Experts of a small language model: vocabulary 11618.
Below are experts of layer 3 (counted from 0) of a mixture-of-experts language model. Rows are named router (the router's row for the expert), up (a neuron's input weights, with its number) and show model dimensions 64-127. Each number is 128 + 24 x the weight over its row's rms, rounded and kept within 0 to 255. Numbers have three digits each.
Before each expert's rows: a language model's description of what the expert responds to. This comes from a sample of Wikipedia text that the model never trained on.

# expert 12
Description: Verb word-starts. Opening pieces of verbs and adjectives split into word pieces, usually after was, to or a, such as compl(ained), rece(ives), get, aff(luent).
router:144135144182105177128128127190117098129130060118126142058116123141134142119109084144139125085112116168089086149128110145153150129128092147127152165104102133097155134148136134171115081165136134
up0:166088136127138139151049123151125130069151122128127151162112106115163097091122123148140148119138101171148173148120108146119139154140160136139114112088126184127131143142105156116119120146134130
up1:138148153084118124142106116127146113129165116136149121125129089155161131114142091124111135107073128140143123129101131113164147108117092098132111127132069148110178160124115090157120128153185155
up2:158132139145125132166139134159146122139165148158143102123132146136178186119137093156163112089088165117066105140142145138139154142102136159125133139102107125097112110169138135141167113161137175
up3:153159175183123156131132129116171113073178098143116131110136114168154160099126110147135146130114109097140138113153128097169143134130103116131140142113156119132188150139138143166138144138145114
up4:132136161107146111160076086127101097113135069149132115105125112125145207121156118168098095112129116121065129102160123097143169091129109119148153104142162162118151099119150092158099150152144116
up5:124107172164145131125138145143121124156118122130112143160129167126111130159095102180088135133131143156132116128131125146099136141091087099152126094090113115122172139105139091120106126120152149
up6:145178162129120147163119086119153088122146104114135124153112130163118143099158102166158151131110143141121124164102134122130094139168127105114155112162136137144129191131141145166121142144184109
up7:104122140111132126111142110169103088132166146141130144100143161128137164106102106180133136124131111131104128107117105110122180138136105094116135095145111136139164162125123130150112116121190141

# expert 6
Description: Digits and table pipes. Single digits inside years and numbers, table cell pipes, spaces before years, and some the or commas, as in 2017, born 1962.
router:110103154130109108123127103129115133124159101124147151107079150132117138153101096152133134108145154149097111150121098102148143148148070118145179160081107120117162128147103162171112110151160178
up0:151107102178140185150140117133170136126140113140131121146130129154108130115116137139086115164078162133143135153121152117138135094102140100152152103114080149077170157164145147142109138143171104
up1:140181119146098113128134121137128129132167122162106111119189127109116168118117109155118111110107131118153123139142154143104178129141183129163156117146141146097141136160115085123123117141132123
up2:153174175124125122132071099120141079101085114137159158101140137167144164127155123141148098106116111154133115112140140127093171147114132096148144124190121160107117130119137121104112124161130155
up3:109131138144075152138108131186143138150143115135131124111159134140128160129161124137180098096084116151143094099152135144130136111108110156122155118118131135075121099131099147156141106136138105
up4:133132136115147140145160083130129079133111118136141152129152139142149127135141068134135126120102123125154139153126133131150176124157117092120098147122119141098139140132101128102123103112152165
up5:149097117121176130116148171131119160100132098166111096128159130150150135114135105158093127115104100134076155122128136121144136135094100146146101149154096163116108127161146070131120108127143160
up6:096163133202121118145111166116117109140096111103152134110154182148139147124158157168106144148129151168116106160141163118119183150138131157108119140160121118138113115159112084143133134162143150
up7:121093128170126125125154136154165168128182107155151158164118144136169144129123110121069174125124140136162144176121097123150110123118131137145104134148100096144135151122128141162130123123118116

# expert 14
Description: Digits and number words. Digits inside years and dates, spaces before numbers in tables, and count words like two, three, few, five.
router:100123129146084147125104127125133134144149104142157161096081153143116134146090099145147124130150151150136083172113097115158130131150087103126173139077122123116187140138156155203122149116186119
up0:219110131096101133083160091101155119093128105150131152134111140138139186111139092158129144138139144117136099078129135131151114156132122082118148136125154118118163124130113121146140127085094118
up1:132187121144114113136116130164153149127162113142132097100168105112099156126162173142137165135074102104089127138131140099094146140156133135154113074109142117117156149179151139126094130103136168
up2:103124155127131138109109149103145093123184140127123157148121146115116113129098076106137158115127105124149075112142141161132156140111125121155145134126109131163136126130136108142144141129145086
up3:130143148169130117146108102119140143169116144169124100125148109154106149147107145158139139091122091165151109123175161166170152145156131120122102127123102097165158131091144115126129101143133143
up4:131112138126144094152111128129130156063125096108093151121128189143119136109141136112110164150124103115122094150152126117139128144137125135118127166188130162115125118146133125144133179119113166
up5:159139125134128141144098132141147152152110156134128145148137160133128182122139124113146139156134063172139104135141102142144126170163136141177119147144123140120170127110146097145113112124155134
up6:142158152207161140179138149118126115156112116151103118087130097152149141130124112145150102134119120139138134159142108146163145120181137151138130169107107100140149147113127132106106118147132144
up7:140130130151116122104167136153125105146138132122098166122091083132123144162136118093130079158131102139155078155130105090127150092152123111106100130109115194167137132098109095141104121115128114

# expert 3
Description: Institution and role nouns. Nouns or word endings naming institutions, offices and roles, such as school, teacher, Government, District, Commission, Association, plus endings like -ation, -ness.
router:105129130150133143131123131123102153116159082143124141123089129140126130142099124128169130081127120132097110146126098151157147112140120071152170125094120127116141130099154140150120113132140107
up0:181171108108116146125102100097140090137134166114132157123103134146150171147157143140151142089097111142130116141145149123155194142100163104161128175122120112118173144145167132150142113184114142
up1:077132140123120126149099099169124146151155100133138151124113114135123149100143147159113152150105138142124113133130150098135102146127171133163147101138124166151163122120108101122119114136126146
up2:108148148129114165204116102076080128146129134165119135131151155123160149142118103115110140117141119133122112118165117131183168114124127109123141161126120133176123154104132148123151136125103144
up3:089128132189141140144102127113095126147118096159145156159106140131142186135143124126127132138142110118098109162161095128183129105125176110146116115125127124145178116118131142132124137148103122
up4:117119125180154155172116111134117094157159107129147155106119113084109130116121141189134143095100126118129127117135070093140172133123158136149148104093119113128119177145124110076156147168114104
up5:109116122148117129164141126109110118110166128136164114135097125143154123103122132131134157123137112135090136139162150124138107107112123098110118108143103105103141173140125109102138094138184114
up6:138114124153115101144139112092163124135168160137138136136105132140137122090161116119106141118097120127150128160126112102153116139157094123155131080131091169120170163121154131152143119206147094
up7:143147121161120084160162095154164130093187103110158119140151141155118175145152109187081125135085145167125118095107131097112145142110146109118151147107098140098097156094109118098113119129146174

# expert 28
Description: Numbers in dates and tables. Spaces before numbers and digits in years, dates and statistics tables, e.g. 1966, 2013, 19.0, 135.
router:118113137118099121117122125124125117151163108120144142134092177117133123156097082134135129126116161129131109159091081126162138127122110118131186137088120133142162136127104147191091124135156127
up0:175130132111156076132159087163118131123118075137109147127074115152139111112118192184129162075131155158125133166136124134128113094156165115133136113093101135133081130176117143126147153126133099
up1:151158160125106127169140110105110109137130125087128123122106107141108081115109155099137143119131109132118081148140141140122150119123134085147127155101098154145173162141143109114143103127098140
up2:115092194133110106113117113182108107054155120145121115115105136132146120122141148137141168123095090129091147149131123095134123125122104139192145099137168177128107170115097160120106135158177138
up3:166137126166123105160105102139104158073137128125106127117124177136131106165167131106129126100067164138136146160091107119170141143107160113156164109131105154097152142162137129152128125138114153
up4:105141124099132097152135119093126099130134120135177111153125125149120123149150145139139123113094108131139105151133121130138161113125132087127145127113123141162115087113151105127147093117133132
up5:128143129172100153108114123117119090144105166106138160124116132134137161085114137131146164125117144190113089104105125126137122105135139097148123119106097153139141141134157133150132068155120143
up6:155121118154130109185131120152137094136172113134088087104093109145100123114141082145151105105107115143121103157113145102097150118118140121117130071121137124125153122129141098153086124140105148
up7:110131111134113121115137114150137133119150121095105107055067123145076126113127123145158153134119124150106108143166136113185131126123137106121124142105175165128126130165133104145137080146143097

# expert 10
Description: General word pieces. Broad catch-all for ordinary words, word starts and Thai bytes in prose, such as evac, government, languages, June, to.
router:127107145155117111122111122134112138089135092132147156096087140151132119110084106148137112065121149151076102164114084092168149145157099104157167149088102138113159130128151151161116103164160151
up0:148124112134121136132152120098137103113095106137144107128113153166142133187143129150076176117110102180143112138140106132151154129126154154126143146103074129121097114093148103132120133118123134
up1:134151132133137109109125098136140111097164179082114136092160159160114144170136124125145161122123110174075123159138108136145147160145145135189156136135122113121136160116117161123141111169111130
up2:137102149132164099183175072137127142131077067161086162126151077108119130127120107136178113119127183134118112150121127129164163112149129163160108127099149155127122127118100107170116151133149106
up3:087154145161110040150085144127148102112162121179073149120139140130134158147152087145184140078145108093118132143127129154134129097187143093126140109146102132113128109142106148130143103119123115
up4:128120110146203126111089118159143107109127112173099114168157144124171133134127136166133150139132112113087139117161079134109104126106173101115090091114107153152135133145122137104120114162132081
up5:132138107120101144151116081110113120117192072171133139163112145138162079142165130154089154090124096110103137140145135118115132084141160140109141115106082154119107137155076133127103107176156141
up6:132153101120138174180100101130116143122134123086131128158123144129132099133123120133123175127087093161121154158129129155121146152133119119155119079138144105120122144152126091149121119160127184
up7:167091140134112094126117118173146161132106137136130130094110144147180094137132142147135174132118108162147101154154198123097127124141148133136163111119178122099128144151069117166140105100105142

# expert 8
Description: Digits in numbers. Single digit tokens inside years, dates, ages, statistics and coordinates, such as 2018, 1804, 100,000, 0.710.
router:087130149137106153118132105134128126051132083109089113167099126125109129127131123144152136107130127128113123208141070105150138133119122086127149104080115147135154138118128129127135114126144140
up0:132149127141107198102107133133128098100142108145139171096127117162154162112117108153128162179150108137113101088136126135127148101143125110122145146101120126106134088112117123153084130143125154
up1:140138134137097156086101131175132129121154104102107129069110109153086117116132162116119172159108130123107116110115158176142105126136154158136123127093155152122166089111133094135119164143177126
up2:108133113110109094143173113091078103125120143109147129116118118149119113115150126120103120155110135137178110150118115140165167130103148111140123118141112111123082123107155059114138124149150122
up3:114142134141156129132088142133120105090145119129143093102110098138154168093114114200100121141107130159103062137144132146161100065167098110138107119099100141153108094158122107160148132130177126
up4:122134124132179177131143121160131105134078171132109137070104134127108104159153103172136086150117141112118113148096086111137128152137120122133108136140149153096133118127123085141099139139151116
up5:115134105144104190096110106145191125130128158135133102092118151127142137159108135173148165121094124095094135134127099124127133185119104121086133099110130078093157130134118116133163142102112127
up6:142101117138092135195104099124092074088124111151139140156131129107111085130149085146095138134123132125129141157106108146096137154128097154094133139140097161165155142153101143122134115143138138
up7:089124120117170128153171105138115142119139129143104123151138124134143096131134144141130103131146106130131127186128103098095105145114141141153149115115114151121121144156132103147115110159189132

# expert 29
Description: Line and sentence ends. Periods, closing parentheses, line breaks and row-ending pipes that end sentences, list items and table rows before new lines.
router:107149141131128107147113132116122122158153125102121103124149121131132140144141134130128126068135099154104127107131133137140147143092118103153146144143116163143098159113164084177105129148126142
up0:190111125148117167134140085169149077165131132112103138132110124153117137135113151119097118135128114138113105114135130109117137151144118130103137125118144140119082157102112119151097148094149137
up1:109151178124150086154093126130137114138144103142148107144164178120127139166157140123113116097167101138149162111166126126051156174145136127145144142151139147153111163142158141157108157124124174
up2:127061156122141111167121121130135119128152111101153109126171126119126153162112158115149145134138124113121118154114077099132105110126166127147141121133120134125083126167124093138128151181117130
up3:179103154184113119119117131122118159132127084160122100119167109150098143140113164174117101130096122136124108123148135127155169148131134138140130158139116130149105154082159115145124108128157112
up4:151126185150171176168165107145103124086123096153142140128135116125115147142098166125146120116126098161124142126114127146103104123142117143152128141157151148102164122139128175131133144158099185
up5:105150117160125153113150094143117100109104108097178160138165114140161159133125173151125163098087110140137161111142143165154109110118150124163118069108116152113099092149159129116125103134130115
up6:120129080137136188175127109093131136115149113157145115114143104120107145180151126144134125115115161102116088145124141172115154184126165154141129107130131171134119101149089088114136109117084152
up7:112120130145110090133159114143112116076132161099139135130103136130103101075085121100081127110151109132109114138142077123148168128134146127171145127154105151192087127137150115093135130144104180

# expert 19
Description: Prepositions and articles. Function words in prose and list entries, especially of, in, for, the, a, with, on, plus commas and year digits, e.g. Day of the Battle.
router:105122162126095179131144116139115127139150094121163160108086132129127129136099092118099127088128139161102093146132105123168120101123110127133194178070120133121144118118120138193103120155174148
up0:129160101130133150155126145120115140101102112129113138086111102104136152124172117157158142145112125146100096128159138098141184127114095135120142100121106133100191148125144104159094108156120122
up1:132149107124108156143109159112156107152121127096124128124125113131150171134181149084173112140119125155154144122151130134129206163150106132148108127115105123156089150142157088131118152136128126
up2:126138153148129131105117143108107103156120113100122111112181142125158159146102087191131122115135103161119075119156122121110161102115130117136154094117144151164144153153103107136136143162123148
up3:164166125161148117123152112117143135137146134132156104126119146123119183121139140178117107116108115161144097136164109148121168127125117104138123147102120182139116164169127100124093103163139134
up4:102137138146160136146133090112150143110151102147136151097125147110148197113126114168070148096118165135151139109141110117156148120093136103132149086124154157126112118138126134155146089134130134
up5:097152110145127150147111117127177143126137085162149115102096137111122133075144114169120162112101165100119163124167098096128164115160150150138140152118075160122107144149115120127121129157153138
up6:122145183141150165191109095110112113097155109132134144117135139159101160166121124134144140092107109133089142150153138113164160108129163145129104109107132120105114138126104099119118150110134131
up7:126108138140129118124171101101151088154124065129125148109130179156121093130136077118130144104103139153084136129140124152133159166120141137109125131137108147130188188126141147145135108119172139

# expert 7
Description: Headings and field labels. Infobox and list labels at line starts, such as Location, List, name, album, Date, plus line breaks and some mid-word pieces.
router:132171160166145113142149129117116115147123115147116132116138115150128129137135119142096105125122105142092113168164080135130144137097140109126118103144129152144122122145142096145120074167151150
up0:133118134160154119168158137123115125083131089098149140127118127130103142141137109119095094111137082119137140131118119102118155137119185139143146153109094177151145112122162165129131139154179148
up1:128120147149139110134134107099114098104098152150133103123133134143128169162154131123116109091108145189100135146139155137146129099139130156116122100144123170110117117112118142143110104089121117
up2:121101220126127103127125162164112128154122113147128143147153129141132164137124111107135121094126148152175131118117127100147142143107101141130112169161134132146117152126146140165126123144155108
up3:107187138164089082145113106117132124114162123158164135119107144158087164099100162141119136160115105119123120165122080112138138154121116105124149083095125143121146109147107107150153153136140121
up4:104124191151168075141154142137128117139084104126114142118112117129147119082128136094116073114131124151139130173133139162142153160124108124172142157132118130124182136082138107121148129175174186
up5:149154163150117147162149122112111124120115104143129114116142114131139116123106178139127138082155105127172166137133098121104111141151131149109139107146100138163119121126137151129160130157119125
up6:134126150164136126158150104135113108127150159143137098133160141099133127081152152161092164177177086132142130121133175124130147135142120114125115137156124140141090153159107133098125117140133106
up7:134146088146126129150151115137113131140145109164121131146076108156130106128138123138135129152132147122092135113164143135152116144146121119115114144120112127094138103112110116159109089141114144

# expert 31
Description: Result and announcement nouns. Content nouns and verbs ending a phrase before a preposition, such as results, announced, signed, played, reference, hits, basis, plus closing punctuation.
router:085104118118171083110097114117146136079175110131116142157124117120112134127189141138107156123114168129112140134120043123135125120147168113141123114131127167165159137126101163163131111126148111
up0:172125149139178132117111118087154151161131097108156115145155141102124099125176169147099127123129132132152166148155101139133114150073183145133119095144138140123143118132112143101104112108182092
up1:143165141118098132099144137143137106117073107093111166097131151107159162095146150153132120111135110135136120147138149158152137146152106101172110147119161110141112103146134108130099119140149114
up2:144110176138171077141110123159148160120172080147139141089128166113131170103105145101124165111111087134152132078105112111114115148136121087136120128117109101099151129073111116127134115122135131
up3:135134125183156100139141109137130138120175109167147158159153145128095110117122110128126154141158111117158125148147135146129107107138132134156128112123212152192134149109136140114127094146118129
up4:147128141166161139104149138151128143070119097145141130151106133136140114149164121151125134148092146138151153152153081131135067176118101093153122146125152133145150126135132139151111135155117135
up5:093133147129136140121149136165134140137189124127129137143142107089078186188124095140131114076109148114110092124134103143160148116142135131122142148136131127109166103128088140143132113093104152
up6:151125162109069131157108096142124115125145135148101128159148103120108180158114133117115126141111136106127172141083093130127124149124115130116115099137110126132144117122138109095150102129139117
up7:136132124145145139148144125134148145094137120169135127099106118123192103093150112145126144126111097114102139107159125096135116109156106108133142118117140146136118177103141166123184138131170138

# expert 5
Description: General content words. Broad default for ordinary prose words such as nouns, verbs and pronouns, for example career, film, became, with, He.
router:092106150165124144144117125142114134142105113118170158090098117147151121103124117141111098117121114181127103159105095099148151159161118123162128115112134110118137098136130145136120137172181145
up0:130173116118138156106165103110154109160121121127138153118129084132141176176146118141142085141155103103160118119124104137125164128143136138143120118110094124114141137124132139128126116075114137
up1:145145102119119139165100098174159090142113148143111136101167125126102152116136117127143177144102096110129133138126119131124135140131175114095111109109080143105145144129137105101114145159109151
up2:113145124175105098129111148143181062127165144115088152084139169075156130130118128135170174112109129148146185123109152189123135095113109112139123092131104126126145135107127127092096094126106171
up3:107143101144140084160099169136143122105149139145101137124152106100104146119162102146143113088121128138106120165110129079117120139150185095164133110141108163153121093134128161132116144171181109
up4:128129139117119137188139095149145091143153084128125134141159145147154129167096116134134128121100077111119163114134115143134157174150141104119151149121117112142129123127176148126171092133134121
up5:163139110141110158117096123112115111135160123144157112151078157132094148141107082128145154180142112144089098107153160149163149158111094123128131139136167148129136084136141098123100162148126158
up6:190136150154109126172102133119123127149132138127140146115141102149124155162123106142110076077119084119113153169120109128102131132111111153138115158150107139122112126167144141176113117123169124
up7:124106147132147145128157129166110134159115136150075136126174111164126129117113108166171140109118121111130121122137100137116143155088148158143118145115110108061148136101118113126166119154113142

# expert 26
Description: Default catch-all. Very broad mix of table pipes, articles, prepositions, punctuation and odd word pieces, such as the, in, a, |, ), from.
router:119136144141048145160156119163115141111127110111092173086108159123097123079141123137128142132121085125107145157121122149107102175127163133167131152095090138144178152124114138131125126153139175
up0:188086135164116143108134100159135094118126113119101147150152125133121142131122168115144128118131127098114117168113129114145153141117133149135127147116138170112141163116126141144149135146153158
up1:121151122112150134161126129135130133144158130137120137145132143088131155142139087158107095110126135183086137121106097151102156179137127114140116105083087102136167133133132155156148162112108159
up2:129110121126099119150141121162158100143130130119084132127134100144145123084105107172110164108135119132145124114142166158116141147140141109089151069125112109097101152145133126134115102118138108
up3:066129105162150152153131147087130116143148101117123181150130118136126206152156130105069133159131164131122125155123129157114159133114140118132126110116135091151143121171114111125144141141142117
up4:109161163169164151131109135125108135097138132151081105108118173121106117065147166128110173128124128151107124142155121130095106145127161116156081138138101129099155139152095110138162098185119146
up5:071085070153142133127115093119140092145178164159126125101148162116134165116143139134105187110095164166120089150159162124124063110107104138132085106152135111115114163150131134114133145121116140
up6:129127117095113100150135128123118100126158124150120116140129121084116111138155137118138117159087159144159180130154118130153143078155090107130113112148168119136130121141133135122133110087127112
up7:145130122113134126125144123147123082143118130098158129191159136110140127151128142135135123152156130137141117142120113148088139113176133136135096132164152143121153141134149086091105112122157105

# expert 27
Description: Numbers, coordinates, math. Digits in coordinates, decimals and years, opening parentheses, math tokens like ^{ and $P$, plus words like playoffs, single, the.
router:110130154135099159130135127127127117131140100122162166123070172109138130140103106135114117087133144167085115166113104121157145123125097110138226132106112140138174125132148139214117110131177147
up0:171205137186138126130104121137130099136152078146182110084144139116183155099154108106160120107112124165120132121132074147137130137096157114142129158144104146130151156115115204160117116123139125
up1:140175074137095154141123108118144134121180121163102152128117143107112128133150110155111152111131102149152117150145130071149143163115154085088151108112120120160168159173133153128137115106155107
up2:133119177108101107133145114107112125089163105147154128148146125111158129119120168099108118122107121136146136104145080130134141149137151112154121147151120118125147149152128131120149096113163135
up3:102169160152107140126099169153136079159163122119121168155117144148169108118153119152105143159076108124155135142114095141138154126108166115162146099127099136118164118109107111137155133148144135
up4:145157110165143124122104127133166138117144171125107163143148133143141124107168079165150149123118122139141151120157086119152119137109141093138143118137119133107141166113113098093109118118116125
up5:081137098139123202112098155131133097152155107135110132113123134125156147098125147142129162101117113140140123126120137131158137167108158120110092134140112147130141103169142099176133125155133093
up6:127165116162075167148100140120184108061103126125132160093101135118160137134134125140126138157084107133109143118137128145141152122156166121146126108133090153160163120154144128124127097108124179
up7:155098110118148116146125098090132114129122093147101158128087123146180144154141117106113118149154123097113107094153083126145147129115106110150122108140124099104113121133088140141126125141139150

# expert 0
Description: Inner word-piece suffixes. Suffix and mid-word pieces completing ordinary words in running prose, such as s, ing, ed, er, es, as in dis-hes, anim-ation.
router:131109157164104124136157106145114127098129093126149150113068176139113143097104120137170127107127127158103113165134126101169132130140125106129198129118095155117118135150163139183094083148184139
up0:146155124150153137131124114105131103107149100157115134144098105127168135130122088153126060148139151119171129150113102152129179127125164135139105118111124134101127121115157150164102125136104164
up1:147160100124145089083080128123122129120134130122136118127111136160149133109153119145131144132112101134150129140138129152107126166086140104141115063133131102148129153134126137170137171090170122
up2:111148179151101154113141099166152086148158146117144167136135104127159164161107118177122173118151145136108133113133112133112191133119139067146121129132117084125155126156140127113149101134149125
up3:115155090119157146135097094119100107116140060121152146108124165181163146136124109132085103147158155141100132108116119094128150144124123151165162132114154095138125129119134114106167119153119121
up4:126128119144111144141108113144147094127189121128139139119142140152136177093138129135112107133103158175135109139101116152131122130128121121153118121108132135139171126162135121119066091159137160
up5:109110119126104146141116113137164083173142090175156146123167154129162162136094118153139101138084129135143103125088088112124144132130109125170143110104145105091098129129116148137168121158147139
up6:131155127130113127164107139166153104158115129151158115116147114153106188128143116160148146120089063130118107152150133122151150139165144085159149099116100138094145137180118146154127106092130143
up7:168156146103091133116094091162121145130188126125123153140179136164116177142135108132107136129141105129138101104142145115109156132128102102140143148108088142099097112108141094161157121123128107

# expert 16
Description: Names and foreign pieces. Pieces of proper names, surnames and foreign or Thai script, often capital-letter starts, such as Richardson, Hughes, Al-, SIN, plus endings -s, -ing.
router:137121149121125085128165113140119139083120117113143135152095151155103126105085114153115102115120149147132137182113114109190145131141087119114165134139138151116134108134145109179083087130161152
up0:129108120182131163166118131146132104155117118149160123118188128126114149170129109139128123135115134151156121155127133103114178108100101123110104149128117159095150103122111110144117127150134133
up1:120157149120144139121104113132116100092134102179127199175124106154126122151149156105105111134119153128079104140134165120110148131147141115121091105122132126161153094135166108136091118161133130
up2:106154152161119132169137102138090078149159121152110122103176124147143172120124098158115140116138096137173105097114084131129130107120131146149134125124117134133162156138114115140101110177150167
up3:137137095175130090127128132163160099147146145124131098104135128153164147128115122130079126129115138148094091132129124182175136121080097123124146139116093164131145151162163103093165111154121122
up4:119139110172128094099120096146133107123128100114109134125107129193113155167133108150119145103107118130134103154120106099132122130099145128125131091113118139115139131113151124181124110112172110
up5:085146104155114217129100174152122075082157092131135130098139095126167139102162106122145120145121148102127111134148105134109133118104121111132126099152106113122156098127143076130124122132113168
up6:135157157107153138188104145169122112144130107152137121132131150126137135101132082118137158146095117136109108144149101132155147152143119155106118151148096141117124101123140120151103113138129148
up7:129146109135115167115109119140121059157144110119113105106148115106135146148151099176130147081127167120146106103138145155167183158142126118120114131139114153146106126159164096140113130148133156

# expert 17
Description: Digits in references and tables. Digits in ISBNs, coordinates, date ranges and table scores, such as 1945, 1776, plus some adverbs like never, too.
router:112120135149097148125141124146106118119175091108142129112103152152115124122115120128115126070124127160117115150125094132151141115114133080148169145081127137139146125134160132137114094143161120
up0:148147090147106110133145083130132117075136138143137110082089103143128129161158126153155117128105104119107100109127127111109167153148112118132115122111077191141135143161118125165131134129118129
up1:132143112120084109143117107111143104099144073101132141133099134179154120136139122171140176086090096136126150134185143109157160166136175089121104109144155112150145141115150105119108141144097110
up2:157125158131064111142156100113121118131131113149142102137102158146133132074081109112098152109116122160173126126179150105147144157100157133151114108154110144141159153126133126150110160164121137
up3:152132120120135115152146136078146152109109144117196139095120128154142166153126126117140170094123116112167139145128084144142125123154156120135130134159111147135139177152161118148148091131114086
up4:135127113169172151167129138142097114147100144134156104166125160159103151157110118125154126117107154138160126151158105150147169128134137143096123122105133135115123150181140097150125131151139138
up5:138135095167126175140110134145135147090155143137140099082105124137140086158166141148153170119070130149132117169111140122168148120139118103122141109116113152115156147154112079151122112141113112
up6:135140146142102088156109088132100128144087122170112112125165112141141139151144126134128173149170138110107135162150099113120121144129142124141148133138132160154129112116088081169137129155150150
up7:110145130144126126131189136146126114099116108163135146138141128095166089106102122126114148108079128138113101160148131127147131087119143127187185106138107104147154134119168107154133150171134156

# expert 4
Description: Common nouns after determiners. Everyday nouns after the, a, his or a number, often before of, like century, years, job, life, data.
router:133123136134136162122108102125150125128141140129129143104105183129157156111101122128136173105126101144138092121124081113131166138107138091109146111082129117083141133134148162152154112111128119
up0:184158087095147156088138110121133100174138118121119116117097128131134134121142110139109113105150115136082153128134146103120143157108126137139111141131113141107153120155119123141147097092158072
up1:153160114154135140115132122122112090158088150121103130083143132123153149165174128130121151106139130140140146167163158139104181181116139128100111143111141096122159139120126145100134092070122126
up2:104139186133130141128113118114141124096137144144129143141120155114116104147151091142151119103110139109138120085107136149089115104129149100111174118120129142091113132106110114115117056120121125
up3:112111118137157128123143075105202137092134123176121094160118146136127112086143102162146150135171109144131125154148126102130132110107124120112106091115118147136102145127129178115164152148138100
up4:124115151149186122104081113099118119162131137096125134132116122148140145129123109113106129172122124163118114146132121128169105144105124135147095146093125088128143144144129128150162143149123104
up5:136119158120073188143114132172164129189119149092128139138142108139122132136073105144108155128112105101151105116124118153125108122120108162142127104103174129101121145141098149146130122100126113
up6:169113140154115152163099136135167140153091115094130148089102123103131127123114147085142086174137125143134123095101162140119122159157098136143144160126136153094158146127131134109119121159135177
up7:179111162129107099132159110135104177122109095155131131097097134148129164121124128117147104136118145116137148119077092102103188085144111147107118146116093104140132113130153154139148115109095133

# expert 24
Description: Line ends and places. Line and paragraph breaks after sentences or headings, table row ends, and place or nationality words like Finland, Alberta, Liverpool, Spanish, and He.
router:110116138166105138182124094142120115104146116103147148119110098124174163115118093139138167094088142174104106124126089127163192128183146094135159086092098158086158155124163148141135118158123173
up0:114121153151109073109135102123152160117143123102144119103094169104124138084137121133177122139142132118072112130118123122106132167163120121117117140120095122123160131128163134117156162106146104
up1:138183158121120150132140143132155124129104132108156126149162105150118139112120116160085109128152131125156144096156150160122164171154151130128144129137120159138143086096158108158129106170103156
up2:083112132132116119193102094088163136093159104128191135163103119118127139168137119134107121157123093104108117124125113112116099121175173097125141068116094139101134133146095142161142125119151119
up3:130136172198121117113121134128132160108120148171137143137143111127123117138145124151126159108093171148119135158125115135122140172166111107124130125110082122140117100109094129106174100137129129
up4:118135140091184100148121084156121112147140142104137175180090157093123130154128115120134136122182149094111116119115122115101156123098175129092163152117129156121160097121120135127141133169145104
up5:140066133115130110121150092140135116105118082105142075130117121144132127095125187091111085115088160195122154140136141140208143176111119128147094123123122167152125107105121115113107105066109117
up6:149108112121125142142097096137106136105086133137150103109146109136138103160148109173150143186137142101110140151122095109145126170122109142125126116122097173107113145136137104134135161173169162
up7:108169120123142169144194097131147080121085110180103154126139081109165110152117113139116132144106152098103130075155101117079122089140117145123129110080098129124130110129155090146126112118139126

# expert 2
Description: Headings, table cells, proper nouns. Words inside section headings and table cells, and capitalized place or organization names, such as World, National, United States, Massachusetts.
router:121135174130103113124137157136115133106094099098141134096090140162129131107095096124133120081116119171097107139147116116162144147139110122137157154063129129104159121125160126202111073145167133
up0:153104127121108132133121141111140094099137124141136124115136135132142141143120102177125166112085134123138115129111166134143133120119142176148115138119118165119128165127117155177124137114141150
up1:117186133158152119127120105121166093132132100114085139132169132167157133151113122147144159117117138148108114114106136157152130135136093098126121120112112109117133154130119120146178140161151107
up2:132149159071081143131127151154156112119117084174135121135134111110135153100160117128087126143116086136116101141126101143100174100145133108133121164116114136099142157143133060151126111147107117
up3:162117138139105181124128127129172110137086101159141150103136142102113121139123148158140154146191150127142145136121080130141160108099125135133149134149106161129135145130103088146117089161131129
up4:108126132140163126130122096095146136119148109171088105158105143160131132116118117154166118094114151136165119139103134099108147119124153147137151131132106149119112129109142130120141075175163127
up5:135156101126109134162131111168142092172160111143134153133133154133185148123110125123164181122111109110116086110121138141151184113128127136116171138128097133118147113116142130153138120149125109
up6:143152107120119133130129108152115105112148128143138114120129121160118169141144133117150100161144114146141111143145096158201155103130092119138121154141161105139112172124111158174108091141139087
up7:115124088140091144137112163158131070121163131167093190115116164133162183142117146160100145146074121111129106168145118109182166133127152130134128139126109176083133144136100145121149123142110171

# expert 18
Description: Clause function words. Auxiliaries, pronouns and conjunctions opening or continuing a clause after a comma or subject, such as is, has, they, while, which.
router:064129129139131178149112110103151142152155135153186151169109160118168137097141129127094136151128078112122119130116113115122141148115158081114104089100095122135148142142091153098147169116148122
up0:135123159149133114137131151130132121156133097188166158146137113127146117118157132116118116132134098169174105115105103106136171142108167143155126165168159106119140115155087077122125142128131133
up1:153177131124078118123133137197153117150129145074135131119104161173146138129141132145136168147069085148128133102147175124090130159111122141100134124120163119101162129115142115125123135107129124
up2:133119188143105133147124101099164113141113107139139128138122147111149086119129117105139120134140093108111138117112120139173120145121215111170105084122090107113170114116096115102116125129148117
up3:121145118141119117087119135108123113136112111136131160150139165141164119137158127146167136146116088101143137116137130121088146158160162177109092125116139088139142123163123158126159096086145115
up4:063134109117146128123111102143094171107161166150144123179164123102137088108127142106131157121146136116144136138152101099134141164127151118169141124155093165106163150122111138135116099149140116
up5:109128127099130157164143120127145181119146077158145145151143116153115075115159138108118122097125105118125115150111079125157152123197167088130131127121150170120169118113133108129138134124145136
up6:095141115085114131163157108133154158137149135120130099118136155084104126126152125130116136158153106117141117136149116118135094130118150116168107101157096098105135113105131150133196161090136084
up7:124076141135099188171119153159172114121137129106122141143101167120136155126132148126157135145184109086139141070171119123103156144107146116160130142170148113130143166153146126129144185072110123